Experts of a small language model.
Size: 11 layers, vocabulary 6747, 13.8M parameters.
Experts: 48 experts in each of 10 layers, 3 picks a token, a softmax router, a shared expert of 64 neurons.
Below are experts of layer 4 (counted from 0) of a mixture-of-experts language model. Rows are named router (the router's row for the expert), gate (a neuron's input weights, with its number), up (a neuron's input weights, with its number), down (a neuron's output weights, with its number) and show model dimensions 0-127. Each number is 128 + 32 x the weight over its row's rms, rounded and kept within 0 to 255. Numbers have three digits each.
After each expert's rows: "gets" lists some tokens that make up at least twice as much of what it gets as of all text. This comes from a sample of Wikipedia text that the model never trained on. Tokens count by the router's weight.

# expert 14
router:101120122167138126104158126128142123073124143149109091174160116126136110096108115181055117159107128086137133048118172125163104123199075100152132119182148166116136184110104114169153075075146186195103136105186120066120113070117138157088138176152044125104149098139114138164133134148099154106172157167107077141098153083130131116158102171122166121084169149147104127145123067186136134123134
gate0:083102109178218131086094103104113127159154130114211108163127131078135078101135149140131096129172166112092163094052064189139116145127157102104107075134121112122129108167157151145144116170098191128142138135103092140144150110140133140151117148172175116133110078165127108207109156054096101101100139130099086113149100128117108154110119171169150095120135137196105132061157188093114136154151
up0:125139133065066118182124129123153103089084140155068168120101150164109181157166092119184180124108127147178056150207156090120135157140097171130158154137116093094113139101085080123107156074171072155110120111144113124093084150144115115082150105100082139118209174079128166062167113163145154143154123146165172145067136113128122108147155090100107153139121107121121161176125113152131119087144
down0:138175099125179113105060092091105088125160125145105158079117134153121172134134195131037125157066115178120119142160094125185132114105149166101081155108075072138119169151155182093146146113163054098167118097110142103117129157109114125152141081131176106142126139100130122059101099140109161167160060123184109161156099139140100099167152147121106088116146145106092202149130136125147191143139
gets: " in", " re", " an", " un", " ex", " In"

# expert 38
router:151123137144160114078181135178161104163128083160114126145187134154115146153131146142082078065078151089076067107110139149125138155161128061187122084186155136079078110118084082157157094073088072115136124118159157111113097114074151095119186074119145123137128133159153153132148117093129122168114142155080103159156092139147159143138118113157099037154170171137136148136168134134139106177080
gate0:098048059092069125163106060139151137110086163188138172130113115078136096100197143159147155127149152076129117147134055133159141108096115123132093161149062140144119178135147116100163184139150157145133127119114101148158154108201163153142091132141090103147165129156096106133117089101135112152099076135101152109149141131152169149094105119114203098169212109109125130156069113116129162173144
up0:119135109089123128080112108082183099147140137102172080117108110120121154181139152057123164167090140100110177116125111124055128125093082163075159106131065137141200115195152162176128089067140173115122062153101138154155107118127176147176115160094094065131130088121104095131104131120169109124165155131080049150076118184162133169133137116171132116167135111142182114131101118146135162125115
down0:144188153109161128126093200134121148091085085126103106101123195175065160127100099083140131124117139111151135104073147107111131102078101130085150101121136156141158112100148194133130152132115138137120143084121095124098146155121152108095045093182126166162138101097138212172134138209087149136118119147096198205134096186136084126081089195121122123117113137146169111120112083134105150150117
gets: " he", " it", " He", "-", " It", " New"

# expert 28
router:077061130137152109123095164109111165204164148123106140084128088128123203205134192132136142175158092141175112139080111128135085161180111134144150079117144067135117165097178181146128097069165122137127087132148172170113121113100130156169123160116135162129154126116118128107163146114186129127043073143059119145126178137099124088123128082153111123102133106054132142127086146130114102165110
gate0:122060121127204154093081107122072156074153134151122131072137153116171070165152096165102100163122120165140086167179162106166123087124122121121119134137123117070106119130133052071145173130163052130153171145128132103175057145135116075188128114135175137108121121126049109149160181126168144135131143064131114153123123139110119189121131123177102131171123078144159155095155124081139131115131
up0:178144127177142159117131094083073182130208070091106147118218174180120148194149120124154133173100145151148132167135176162116112155112131099138178124108125126071117085160098136158145104092144137074094140101104105116166110103099124096139117091112118120108090171158159114068113149137145073124165125071136138170058142072118136096125151167101090154131155151125126152048150084142114114156154
down0:172114121117149169074144164134165161043061152120185172169076178128101147091121144149132075114100126101138109128129084163106104122164190126107154117133210141094057119127182108130065137139098076156143127109103118141171145118126207112111123141108088180142102074154113162120123091096121087164161127126132130140132088145116141172112137060121158197142136177120111155092100098153113129140100
gets: "ic", "et", "ot", "est", " and", "ist"

# expert 5
router:094149071106101078138101165190151083175119124155207096128139065122150157157118160101100117102184122085111171122067091085097078134118102127171172101103089103172139113160166093093094137141091114139147141133144167171165088116086078093102115096172126179146172136136182113107185117124129152095115128102133167168165139133112133105098144135169090111179156112128133105088132173110133139212093
gate0:150104126097157122196097099129149136132152121151120120148125084129088163164185147153153143106125096107079135154146188100124185116138149074132147062137123106130186116128119143124142202197124137163113174125080138076167110080157108084113142141149139067099104200124174182148165098156073128136109106120118112096099161132153176084182073159154112094123142085109189072177092160141122137126152
up0:146161170185143164107121154141098126084134151108167128117095188163179125116115136093075127142107127117156103098126065153154078168082150173157145179089123116143022120159161137126108090073138132098155164118180082150088132113102113168167114136108083168151172073169065119160069178125124167130127096161110114121138117151148121155076155084166150148129107149109124141052156097127120139111175
down0:087095130149152148099120117128179130080160091083162147170132145077176138114164137170139142111087145062158106155146101083106151114095142139124147162111129133134161122148128110183138143209138159096111134138160175085124128120050088171165176149181121124151069090113184110076099109117139062137117140102103101139109152119132149087107144181154090095128215121109160082069134094176135122183100
gets: "1", "-", " ", "3", "2", "4"

# expert 20
router:108151109118112119133164157196177096133138140152146107155142119193109097111154084153072082118159142091108142110106107105101134147144095075144148100135064116196121117174155135043117154062058108156156150103147171129090129096126126107096121153175100136116099102118135090159205144116084146136089125112217150164160096085145136145108153139144141129195113157101152135084115127152087103204117
gate0:108106111129149112127135108098177163121192130105126149140118079097078109126078093112171128099145107158146145085148087107201105128101107125123141114170158106102134151103169182139146138114088111172159099193122093121122088121144075145173110119085128148170173095028078082126114130123159138175084119124081155142185101119147091144144130119101097084182139143148101118192185162107212148135083
up0:133100156113121086100155101158173159124144165151156136089180164163112119110073095111151123049141112176209131118103083067131156131122098144124169150122121159150078134120116157121181095087074079181143114108164171140163083091141078126156168142075120159118080122098143109128163155100077137089117133134158213155164096075105081152110100099149106164113085154109103160106152149122130130169076
down0:140165100102104142113138126141126102131143126104147083111131084077111159117156123154179145175124191173139097130173086107140200130134141082173145154185120130126074060118105123124159104188108157109137100088137101093123125140188122133110160172166148086111133106174138144176141134095075093126169107145062122053149177114083176115199110101174140102094085060115089136129104120139175161147155
gets: " |", "|", ";", " –", " -", ":"

# expert 0
router:114130121146087094135155124177163098135085110144156102137078095160075174134169126071076103072161098139150182150087056121152110120115161117133156155151072109132168082202152101145110202141133103145154130158102183171169152157156090096129132087172151109144146153055116098151158123167140171145167052120157111140148147160108115154067162089127127135158105107141165076096119135133094106126153
gate0:108115136138122147167142227113154153162111138160140074106149155116132206069151099117098093157068157193207090110144112147154081158108089163107150107121140141123119095123103131090083114103216129136078115077153142113128109106168119074075135077178173141147138103111146189112140130114126154122130161148093130158137076122096106112112137132071100133162152138131114077152082114150136111101199
up0:191117142118132056130123131124133149126155137135081103149173114124141126192116156170162118109146140146133166121187145085148106086180127104173107157101124142183128111096101133121175139103094128127122183119122154135097154184091122111134093208121055082174108103097111061119095102127209140102161094125085087139124092100143128145106148133156218051129149151107193117102140113168112136141089
down0:123140112133090120096095094145128148145150160171110093121117113157153143106085177118107167161084127119127097147088063151168125097160138180140110201141142127149105108151099151192117097060101192120136082078051125107141147095129116153073098159197083129137117117175124151143181115092114121151160109099113157134144176149150054135088135107091169166176122058115160124146094086158085098128170
gets: "6", "5", "4", "7", "3", "8"

# expert 12
router:160194172117065093108106125164140136126083089129123115122110153116107126134112138096144141118068143162108115143169085155105124191114085146131136175175056130149181147134187165211202104131125084077106091173121121141173099193146164130070143162081093087104140166150161116080133099100112101087119141138100085130110084171162138115103101099091112163132160157142163076096120104111102137139145
gate0:091142147092126136059106092071083180152180127079144140153148064154137159113137156138145103078108103127174108172102134166125135132144134114173159123097138119101089081140141123118087089115142202116077108163133177070153126111069136117135137115158107141102238162065112148117151135126121114119139145133142215141134155176081066115156181148138078094110118144096140126125142143087155143131183
up0:115161165135069147138113142114105164156160120056091118157151114164113123109044162106120087144095123105123126126180167137082145097093071104165175121148137180112153078099105229152073071115117112109169181129088115092145147127091166117124124103108153071101159071069090145124175128177120121160103110162166172171117149153169107074138141104104151133078125103118144137154117161135135092157127
down0:159096091127107161080184110165099099104115088155043185138093112074175113074156122169112150105089140153138070065121082107144135151140136149147106090149150121074191148149242134114113162140141146217124103168127129127128106151122154148099103122189124138106136165115114124097155125117091134140120090178143115070143125086111152115118159100133120212111087122169111121160131109145124160111122
gets: "0", "ach", "ism", "ad", "ud", "ash"

# expert 15
router:075124095159115119166151138163165121130161144150159131188169082125087133156109144121089126099205095089114118108113130115136093168122123098134184044156088098155138157130133116107123103138080109221130126116195187142119099096123071142118142061144129144145128132097111084123159140120189144149085147128163195156176175123144083102171169087124122158094130199113133136111148124082090116144081
gate0:098137190181125137008123119128137139157141114101124080133071126130160128120122142134132081124135092137134182181123139136127166100213088131095130096085126126076146136129132153122070115177128125125160152143141136090147156148102136118092140158131123130164147102060145109091082166150137139221088137054095116139062153184173108167117153163099141105128130140161169173089090113155136098116094
up0:179137105090137126164195164104149089123111121127093126125186189123167100078150156131109137136079152141174139122097090114148062099082101143188080196099127116153095136165164115104156175065186165091117112095120102135120134156140128078169133114106120139153099137161144139075118130151101125049169098144139101129143162083094133081166094080128094142118149109116146106157168090127141228153136
down0:097051188118129078129166092149137130141193158131152166126105128159148100142109124122153100110192158152115147118173157118100060155069148131152193105149095130105081100176034147077125116127101168160124145110131090128106133119140107148133091065150151158095117032147137130180165126157120114147153133151105131165167145161135073138160092096077135146137109204121121127141081101103156135090129
gets: "1", "2", " A", " F", " C", " D"

# expert 33
router:152140175151103195160169141117104126162140112135148133134151072052122120180119136141103152151169114135121113114132093121181127116102098170131161144132110078143148085148090134147149183166162151146084156155135132177097142104137049136081137103090063178094148132096166106151161118148156181126099078120176158140183171151135141135101102106148116199104107108119030057145127135157084092120105
gate0:107095118158144118094149145166138108156154147125154139193083164111123094179144124109166145129111160162177129151101092225140114081133125134136194149098155113154143083053091070101176146142117123112086127097138154167114128138114129049180136138133165122121108153100093126133158106120099113095113096160119158121132150096141060145114200153159072142137150127127125129046069047100153159158101
up0:163146164108110138101085136151135148118103146175154151084172051100143146024109104168101100143153115097040170130092125110133114182101124112126119164184136147152150160148159194121097128105174140122118114129147111111140128181135127124123121150121126148172161165159124178093130083132108125143168150159096015075145110117059146118149073147164144091113073164115175140127148135129108122100090
down0:149082096091150136113129108141113075101100144129159069154149135116138148131117093093065156093153136131064168121094162207113000170183135112125130048147151159160162125107149127166098146142182135151133169162132122141160149124131131190153156138121189094134146146108129145159173101133127128070136094114171131100118077105167128071098107176131136128118102135123110106122151139052153128145124
gets: "in", "h", "at", "m", "ch", "g"

# expert 27
router:119172102102194141163129146162141090144072161129150103215095141130118117075110130090047164102161099139088124132097133115084138169091063083097150132196095108139174090146189123090149152095085119167197143169094180150166143173106115106163120106112143157177110134112082123118116139169132157112147135111170118155157117096154117117073123118146124167097150137152201106159138111109081090157130
gate0:139147074100181163104105099143150187154088129108147122121114150086075124085070078125125130104152102143167153157119129226101160151162083132146124157101159148134125096169129125092114108098154112148105112114171134158156150106128157155116118168169108107125129129177079121192177112097129123079144124162162154118110061096144088149151175194145070105114121112169111087095221089099177119099168
up0:150076145136083097091116134166140105134147155101146174085134094118131118140171097128156128179083141081143133134114108069145082096115118133136189091197125135188133116072105087187120122138167104107116132102101111124091118137201098128162177120052124136131108136114135068149133136117159129170122164108118088096105220166156152122173139138088128082175146151124160130100065113107150179159047
down0:129092101129104154116085096133153098117144159161117173162152158067167164182115115104110095109126149209145136127203145150095124090110143128111129132102146109142094150128115122124115128131110091113089109151120068110153145136135117168116114120060095117105131083097159114192112145107189070098208149164058056086105183140101116128109128213089109134139182112121149108148185129137200150146121
gets: " |", "an", "5", " September", " October", " August"

# expert 26
router:077086114081159110132129118158191123128117155106203127168090128153102110139116110059145181134084098155121175125143133073171101104090153154143159144146136099093182084151129113063121177155137119136154135213093097122163125180128185084128153104111183181135104108138061098166170197133158139119138080137136123134136084129090141141048146128170150098137092106126155125116122103147106076107135
gate0:120108138105126073094119149056073086179126101117067076186110100128149176178098199199144106127116141200151138065104141111127177091147146095148167116154155062111132100148132140166120108085105110131135099111125161162150109139087124090113139179098074067080135106102150143132123112172149135140132165162162177124120116173175133148122131174099140081073126126133127087189158145169139132117137
up0:107117213126142142132128154111079150108124139102089086146114123115091173124060137154127080130150079171089139092133189070087107143164173082123127086157164139115167100099169144128068155160155071164172123121129166110131092099117116148121177125158126130126103128055200121103064159185101128198168134115165144132150123116154105094092137138135148075101172148124086134200133103167136145101106
down0:150117178157139152092127138101140161101132097151136138083079133137109155095123166109195179077130112140078139146164179173151139138102139119116137088149108115197110172060099153150148156099108103099118152081089189139083213105132110176146075159139103173165109126157081150135084144128104043132150105113095103152089099163105147152122109154109128115164137208134095133120128116159039120125131
gets: "o", "i", "a", "an", "io", "ia"

# expert 22
router:130089149174119096114159127140114089113184093136222129187144061133063157115155059104133133112158093145140170104069067167201087131151135109155178135114132098138184126154155073110161119156124149136166104144137147114145114157206076109115134137158063151118117116075136111144136154157163136155158071113154155122154123155069152128064145114160109150144139132111138113090112136146097070095122
gate0:142145129123131120158135091111189157094133080163133122125165195121164149180122136096134148062176161160162149130161084201123109105135103053133105126072127117110168153126104079105119141105171116163112122120201169128156155113114115084087090129165162112145117131114148165145102149081091094110117130107154108075155132138153118063145123095041112135119110125130234130121126072094158142189137
up0:107123086154108070136161158160165080104111119187117144122092147111110089049177129175135178145105109122146101155104091120130082165150141118147100161148142150134129107135153140166163096133100150097100107162119146140146140122089134119109084137050179190176112097096107180113115147152195106165163130091151133092168051163137119128177170134120163122166172088066100089070092172126126085109088
down0:144107167096138169089141143107114100143148110091139144169114104114084079150148088173162090110160152177095106114079122166122154086137136171156114096100161125069070180106122150151152115103133149104144115135130173198095146116109103142082210060140079121078103123106155191177124111176138106132194087194155139143108144096085151122181118141155142081168081127093060112139129102120139135156147
gets: "al", "is", " ", "il", "ir", "ol"

# expert 2
router:134118087143080113115113125132150172116128111118144087085166112129116131136133147070112098137126172176174129119149073127119133142178131142159104144074074124061132108178119101133202152119144080107178096180133227177157112171104093086108146127106139162156131113130153150087164134168088168183129079138070154161080179162113118137113131166165130080182108135076132119113121104052133149097106
gate0:121146131109081106151177147137102092095127091133130110105131118158085139114102131103064180138157126199146138143145118081133084140157113179122119163173162106161167064122169136208099068115136152092093070147110127092169146109089135089121117143050141084184137123150152152147107159168198143172123188113134174117139111082152179157110136113120155108134150124079111098095059181121115118104080
up0:161064133123091191115103197117085175120161189119087170107116159120137128154095142129114091157066108109126133127119160140159162121136069100103174073105184133207085144145135128050108138154117109135167170093108075091108158138155138107100166112164104146101147088121101116128177096161116160092188112176151105114117179150065106142148114143089123110121128176138088131147153120106177160107068
down0:160145094118051129206146076180158131091137111120148141149108102114097111111128160060152110109116113149148135111118098123103117167091100105120082063129135137141127098140106071078097157134135127156175106115122152129144128127095099083142112131195120183153134108137089087111136100136102103175140108113112148255195191130131134157136122208135138146158086137158130154131127086092147118088111
gets: " of", "all", "end", "1", " some", " other"

# expert 42
router:115100118167063107065163133124078132151106063199196130144066118153083114135128106122134119176133099153130146227150104122167104120168096120101090145118121119150154096142162117104125104109140168117111180163144107171162075036090081146097158149147125125136127127065160105145141083166160162167177162117179104135108130157113092127154135085148091187100105127172121116126117096169132113154138
gate0:092155120118170099162122124135152128175143085117116118125087152094132212064110154087131073081139135146083126084092129228124165085111180182146086076109144127118137152145168172149121127171106112127138127176101104103119088153098122171126087096090128155132171117137172131112105174130125104121095129110146167111167098103211134200145100117146101128117164117070100142172089119102172179140172
up0:136144153140156149142143123111129198128150079125165110117092137130138163088047176112120111108158138140083165110097218143134100076163201133099192051101157157122117154170176163160106090208089111151181134114099139108139115153099131136139072116083105095151156102135152095134108153105156105073155085094124176137081105140186123127122119140130121112108097155120070103133112140107163157068147
down0:068108172161140150054057088171138133217125134100119174196155142136113134146085079144146127150149119077173146165113173105136172099133094163112095148100133154182146123148138108051105136151088110129047149138149127139128180099094127134140133110134146137152150108050123128113096096093109133112181153189144111124145097118153128183119058133103109108124135162103131107118139195128169086097117
gets: " (", "–", "-", "/", "9", "("

# expert 6
router:142190104103112163130142121109103189159080138131098133109102203118124090114152103187145159133171154173183096084160151108122122109106087135107088166115162168119128088104069169126160153156139161106163105102147093122069098098141094148034190104104116160096194095134167142103111138158166188123135097135160127114180135119141145116149104112131125134131098071206139102132054098145112097144121
gate0:148129111117176085101109124143122133088169135078120184166081074134092102196116104106173127078112100161116134135111082187108177179095143176111131097078124065117113142127104078100134168079145141199167136118114009161129114141112134160177143135205134143106131087155092097162115165138185128160077162115109100167128171155124129114149111140155124136132135097126133166121142080137138102094121
up0:078132098151126158090127079126144104024131125077099193141097134116137151170136106131155171128138138150165140144057094183150152136068143201189167131103086100164107118130105095137122134123132129168173167116160087164082129132104139131165094080107112127176163135120161132166106109117169127142105195127058146117121045083147090083120135086114090104130113105110138129103137116172144132169077
down0:171151152138153143096104177086092082085178125123117109137125195099075064164131143105101099115085130116074120128155137073091114116132157102119187173108103082125127142118110102142124113118173117121166125125089124120106194140159170122113089080160163129155137125140202137150134203124163181110158110152081191142177102137111191111136136175069125147114035122121129158135152098067105127129129
gets: "c", "f", "v", "d", "p", "ph"

# expert 10
router:128119118183079047103146161132153104123144124143102109159091142139105121132104128114149123141136102114138135145177126083151110090122145166107128079148085186168152129116174113071091097166092121110140122104165102184189134134137081151146103056173137043133180163144111131141141169156160149151118131104116089126097137109159106164041126144086107217130111187128193114137186157094082115141130
gate0:095075101114186125149122126084117149111146146074089146157109130109091129163136180122077121120132116132083097112154132148096157114124196145143140160134137121162107166093156082177121090115132122199120161117179116090079220136138102119102131132163162173179098164128039121113131125155101149158115117118112099146155135146015168142166097115183145096134195140077131152153124126111115091089153
up0:162117155147134119086119100136112082146151188135118128160062123126112079115092107151137090120165152150167144144103137157178127113207148060041143131084108186083132120134160187147129132091099120192125120139110136108135164132136110123177127121165151124098051122118174119133104144153054105127149097128168108109088115127160074150139091106088101173132130094191171182118061109092147095160094
down0:124146112095068147149047146088128101150086130146129059085116166154118173128127075129227157157123083141158156162048074059135174088106091155145088134115194158112098127142145130108161120087130156096122162145098137191091104143140160118138125103125130094106132109096138145147129111117142110105184162098139150106110131178145158116076157146138196156141089115197128113154173158157100139127119
gets: "S", "M", "C", "L", "B", "P"

# expert 31
router:125114086101124189036111138159155180154131121158107182162098139159152100136108139087106159145082079146092158154123120122181082100093128122137173135129116177093140100160099111098132161114170120121082126192075133125183188186092177104128108117145142173162129149133093120140171121095147093081053102132128102142116067152103090145067143083150120121136119105190166086129117183119111167126114
gate0:161066155146154131183177133135119114144140147090112128131134112137097144133143124149117080156154111116100131102082116072048092161147084169132050116080134149082096133107203047093167130121083163109179165162121104156103147127124126102100174095131092161141089157118136118139151183144163132131183118110141104145156206134150162133180068093106118101097144142126094136103166118103126218108125
up0:079149089086098114082125137129089099146060119138154126163154187075152105098086174144171139109147120122173129128160091150102164104070148123082189181180086111148153112095127162179123131108120123083046132100081122152155110099145141154163087137099209123167119104109107165142128092090098152156079090185160129128123074178105135130150127144158165143175137108158186133149098114160125107177110
down0:160137181155114141139108086112082150108156136131161139107159135115126118083170124156110104136167045094155103119095088070167156121159153082127031136119155166135073163121095077097195133103102078121108136126081086150079150133156101111101146119159101122099100136176150162126129113169130116139132126104124122198109117136103166131139165105145126108123094163099070168168199134151184149135224
gets: "man", "ang", "ai", "au", "ley", "land"

# expert 21
router:104069113127144146162115087076093107126137127084146117099069104130133167159089151162193142123163119129178156124131113155109124106177154099141155134086161124122059125159131133060145132127116131165178148097119117157137096136108097108123135143146167180145117090127161177154111132110175140188166098105193184086154116186029143149133074102146133061191111060147158126104124154168096121115145
gate0:106119154191115141092164112091181092155160116115143136142215158159136111138125087083131129113113100121169173149141101103121103093143099137179138078138151197147123155094099144118131106182211065104112183152108113145049130114098113129198090102116150138107104133123172110092098082130144109169162119083142092110085161123111118100072176108100068174138186124123071153138088151151133124129106
up0:122125143219147151131159114173200074116138156131137123161113197182121120187107157109121117113153184146105083084106124166157171125157149140144166071121122155077142149035057083085107087137149095123117167145172145153079163117102089101129125067136151138124116169177131112128118077110122128112116092143125088170113157135117060113145159134114061162178105159125109095110112131121149147119100
down0:170161170159120144143100085155072121096140159155137151099192131111137150138112200102097149103105069158160158118115152106125112079115185142120110179130109118099119154093141127162115138148154137071142056161167117139106089138145121153092135137065199159089150072123145111160172086142113167101071105131148120198188145089077110084122135089115170116091176159183099152122129096074100108150105
gets: "y", "on", "ar", "e", "or", "u"

# expert 37
router:171187172107170131121142127178143126139120142165090150102147173109112134092107118153126159150098143068177166102167124116120117127101096098199210137144086152099121065095084166157134079136146111094134098159113087122151100127141144145134170112113121102060128092180102105125140102151108132197131152122059128116101091042158119105173143108072176111073115107115099162165129158197125095132148
gate0:156084117159115111077112151096122128116185147119134127119115160093125102100164138165099163072176149168126142075103091166188125134147146157109103181168161141131135130112107124167177134121151051150165088149152181130129133025099134060148127120103162155127182063122095146144082173094136097155166117125164137092118164120152133201141099178144104125195118133077129073136070139134113123108122
up0:079164157159180105062110116111075165099131129088108120175089148119172188138111074133112151144207123167192175111140135175175139146156123126143132120144118078072130123093101112105132142150088090160158130177162094064134110113107179117126158092119138119068150083136149077094151176119126162175136118140097175146157133110197131137062114149085102116104114108149045108146126158169133120118143
down0:146180086146126131182080089081129155095075158157143071100214121109087079150138119115141104103139125141180143151089092130101114173103126137100111179107120165147107124147134165141173164106092093126180130144096168144160188100140137155163084134134141138070134122107084132119126120091209087101157114148193124115067164115079120135158101107129055076168103161124174166156152116094113086131120
gets: "ah", "==", "ort", "ann", "ult", "iz"

# expert 8
router:161093107162060054134152135133164117153133084131145082086086071173127131156172177060086128099110114156141141174071065128151105168126183150159167112138103157120134107183140113166132211111131074161139124124100142182149112156182119128119124081099148098168164133133115131115168147142159129130140074120126077124096135220099134149086151151157105139182095134144111092107095119142111172142118
gate0:124114088068140140101069138135136161140121146105103139167153096077090108142169133174104125077169154135103134150160144152121137095094130159120106111152149135175200125134139173087113132171103119100103127093144128079154127139080144130110177140149140124083164197115139143163163066167076126169114160112102181056120150099064128110218182137088135131098160064123115113195172110127157135077145
up0:135132090113100089118091120119196063136167151096160128132128107090124088139171152134143163140176179169073136124154111163066074133157141151186146136109103118102162152152173126155104162118105124142140176088115178133052097137071076143103165157138146128130146134133099151066164084151162070117061098092091164109135081088136145164147149137112076102133175081214135105124100136151114141133105
down0:124131142120067090117163163094117105193114142073087113124171115120116114064125109127153109165139173163161144117161102150093099092164089107115191121112092147196078160122175118148116103147119158141107129083114152090104109160131140101122081099095082121157155062171084119156131079161140091100145102133154180111169082105121158149133094078205154132123086137131096182088141175193166083140158
gets: "0", "1", "8", "2", "9", "7"

# expert 29
router:169151133103047152136155147118081117163132136116146161135191087114097133084120087168129069176199133189148106112066076158145152091156100108116105157108201084083108087126101121107105126159097175127173123132145104122129124134193108170123138123124048117118159138092205132136172121111142161166140156123148179133198156145079187101108127117120113122113121124090082173120132146119085150131117
gate0:089133133082082154132132137110161142117155091156134119137148075103139170105128147091082178110099088104165077080147070156100203141070125159161137146171163086155108093130045126148141143135107201101089147127171161114168143137102159119071113171182155106130134117115121156090155126140099154141096091197144086133198099099097130136113153123128122048157116108160134180150177120115136111137184
up0:170105141160152106118153115184112118086156132215124200120124124136167125104113112106156099152135131189104136104124121167123092154149113109088077175113107185115129141140154114161130147081106062107128000102133111165108087120130129108148154101149105162146135158144149107125162142069140134111148169060096083152168217147128101128147128099153126167120194104116160114133090165086127118075151
down0:070098120091159140124137107114149153111177127147114112145176133182116156090138162159130135122117159121107117158131104146167104211134111122161137158116091120154160083074135154133132109075071167127040131107072147095110170117106141046135078122080147125081137105188091077150111091132116132147109136186152085204108170134181073122103145135133129121104119183132183116137134132131098206146153
gets: "l", " L", "n", "r", "ter", " W"

# expert 43
router:122102087145191115111092108113162119147186129122107095124117118138177105165167128110130111129107126119171095113078068116096143135144180180153123148100060125163155181139123129115131213069115168151164107112102195172164158110097167083201084159117112084147150115112112169121095133115082122093112094107101105147070117192177104112120133172174108121188095153107102124102133091140108112101191
gate0:103088152132148153147093132111093172082147109111127139081117137103101087080102098139160166065138105110127174093125111053124127138151103163117109120168117050194183121124164106144098124110120182108083124159135109174161080156135126180096137132147108159192111098050136139138142189066136177134118096130103137109094094155178153141159091172169124115161141176123170089129194133104100110126184
up0:119127096163167136087155160136060155063125123091102116121150118142147149132140071111157187064142135095150175097087128053133120153130136136180132151140107122105140142135152089144143124080144199117171107180098120155076162154131119192123160168101124112213112091149153158091070163113167069164104093086116168100157133149126130127188061154094129119120125115086166076126147093134105128129168
down0:125076168087111131124125077130154160170074147120180144146133137103163107077134146154166136060125109159118129110189158161098149133111100160107130078109152191109124136136093168125153138093148100132084130105130134152134092064133132085081151138165170151164124109145120138128174200140137151103146160102145101144142133074063102152081135069132124076169096079149118110209087224130121137073137
gets: "ing", "ine", "ial", "art", "ary", " World"

# expert 34
router:092141188128172165118141086132156155138120122134097085082098123165137111099174143104107102107134173090127184138087059141087170115185115142097130179061046159152145158164130148136117192157169164131143112132098188125133143107138122099127151136156188112170109084109108085080123148171092163164083095095143077160113173140096143135081104128174159102133106098141128112097085081090164083135095
gate0:099092161120178100145165106128141072075128064189156168088114133081092137112140108113123168136109124164106153062118084119184121143101121092163140090177151109160098081147119147146162128149133082090112068120167099150087174128104116178093089054144141130127159096107110082159066104188171066165129165080136176154094108130134139144150136162159113087172123130129152095143132160137161144181098
up0:143133106117078147087166168182077182183111120103143133161128149191135163114128133099121048103133076153112107157128134124083084097140130192128106115161107133139165118120156091120112123100173177171115130138132091093142096154133118073155110138162091181140151138177170168048132135054141171111165122139147067099126164098163132101088166153096124090094195163111070151124134112155102143085152
down0:143108088116123149148155110132086127092104124098166192129106159144179144150161147160122126125094133087109096138137069079077118128147102165144115162095094092128088141070155152107176139140105090180121106145174111092177182167095142104092093180113093178120099129097083157163105136160122099121160140059175133101131161090185118130134103140057151194118152136094101139163217143111085137104185
gets: " for", " of", " as", " with", " from", " to"

# expert 7
router:200137160074143094144116156149128105112090136107127100081116101135104126101137163103134129109186088152109123138084126187138129184189123074084074126080112159120152105127138131151121076118106138139166159150133197082177133121136115099143127153155135160165119120114207157055135067142097122124169139074182052174124177158115120155095150088130127103143164076070151139128100075115125165162138
gate0:141067049134072162140120109144112144128088160145116176090131137165183133201088155174135142093144121050187120119117067139155154130112164178095106134077097109082093138097139146113121119141094157199118137168160175164117156170100144139170162101113078164112158106120133126134189130152150138150104119196115096101099117185076138135139135120095156152101096092168096111107096180090128142089119
up0:132091134154104117151189105113071094161124080065133131162171149163146106128103127137138129142167099141194151114098095133081130113094154208112149091080121094107119112150130138199078114111121171161090102137143157119129124126107120082110182128140162089103100045132108127172117231052101135150118140112180125132136213099134151116151118133092135127131141167163154071149114106118110181112101
down0:140125085131153166153115130114195083101143109078144114121094203190094155151113122216082108133140101139165119134199122097127088089174171090174143101101075104157150140107097103118132095119100090189135147162165145124087051108148173122131111145153104069113101101105165122080147116100129080201103162178091124173115115141122125075163154140145143123148084184116104160132140151119119164138132
gets: " on", " in", " In", "In", " —", " from"

# expert 36
router:189073167135130210096175140128152093119142146138175125144119098105131180142139114180130149075126051097159162159087079131141110129115138167199152142149146148142118059109096100136169186111160162167127115094118120145092118125128125149083102117139076177135185137116082168169113164100089106096175072092139122108118129203099116169121161122081147121144090146106108114166121177117080108103091
gate0:119109193164145094100090131150098155129152164060092095127093123168097082162110120103090066170127162178105095138137212134145147162172125090115104106127152152068138148138130076104076120188133103164136119116136182109129162137099016112147115138163085097120083105114123058154135113136118152159116105097110159168106183102167083122149160133142085125121156144163099097173157133141172153127121
up0:116148091120146187145167118147096119124119169184169180095147102156117152112101142101105100153163118104142148087089060111173151115088185073092140115141119097117105136086065186138199118143099130103122179200190075154085111113124174091159197089059201147130133135126171135091150105134116094120126157121127112081166106079134131128103107121162141153126109130085145111087152151096147171116145
down0:113086145151162158110183166176138160121101132117168154109175151148161123081022081133109157134128102094147116113119117106100146117110054154107085085127142100154156099084087101193147079118095146090171174121165138134138125135126155114176148149190141131179109158090122082148041094168102114150146074122129156121121105147099161141138121084094147146139149149101160094100079153079104195161135
gets: "er", "le", "z", "en", "um", "ers"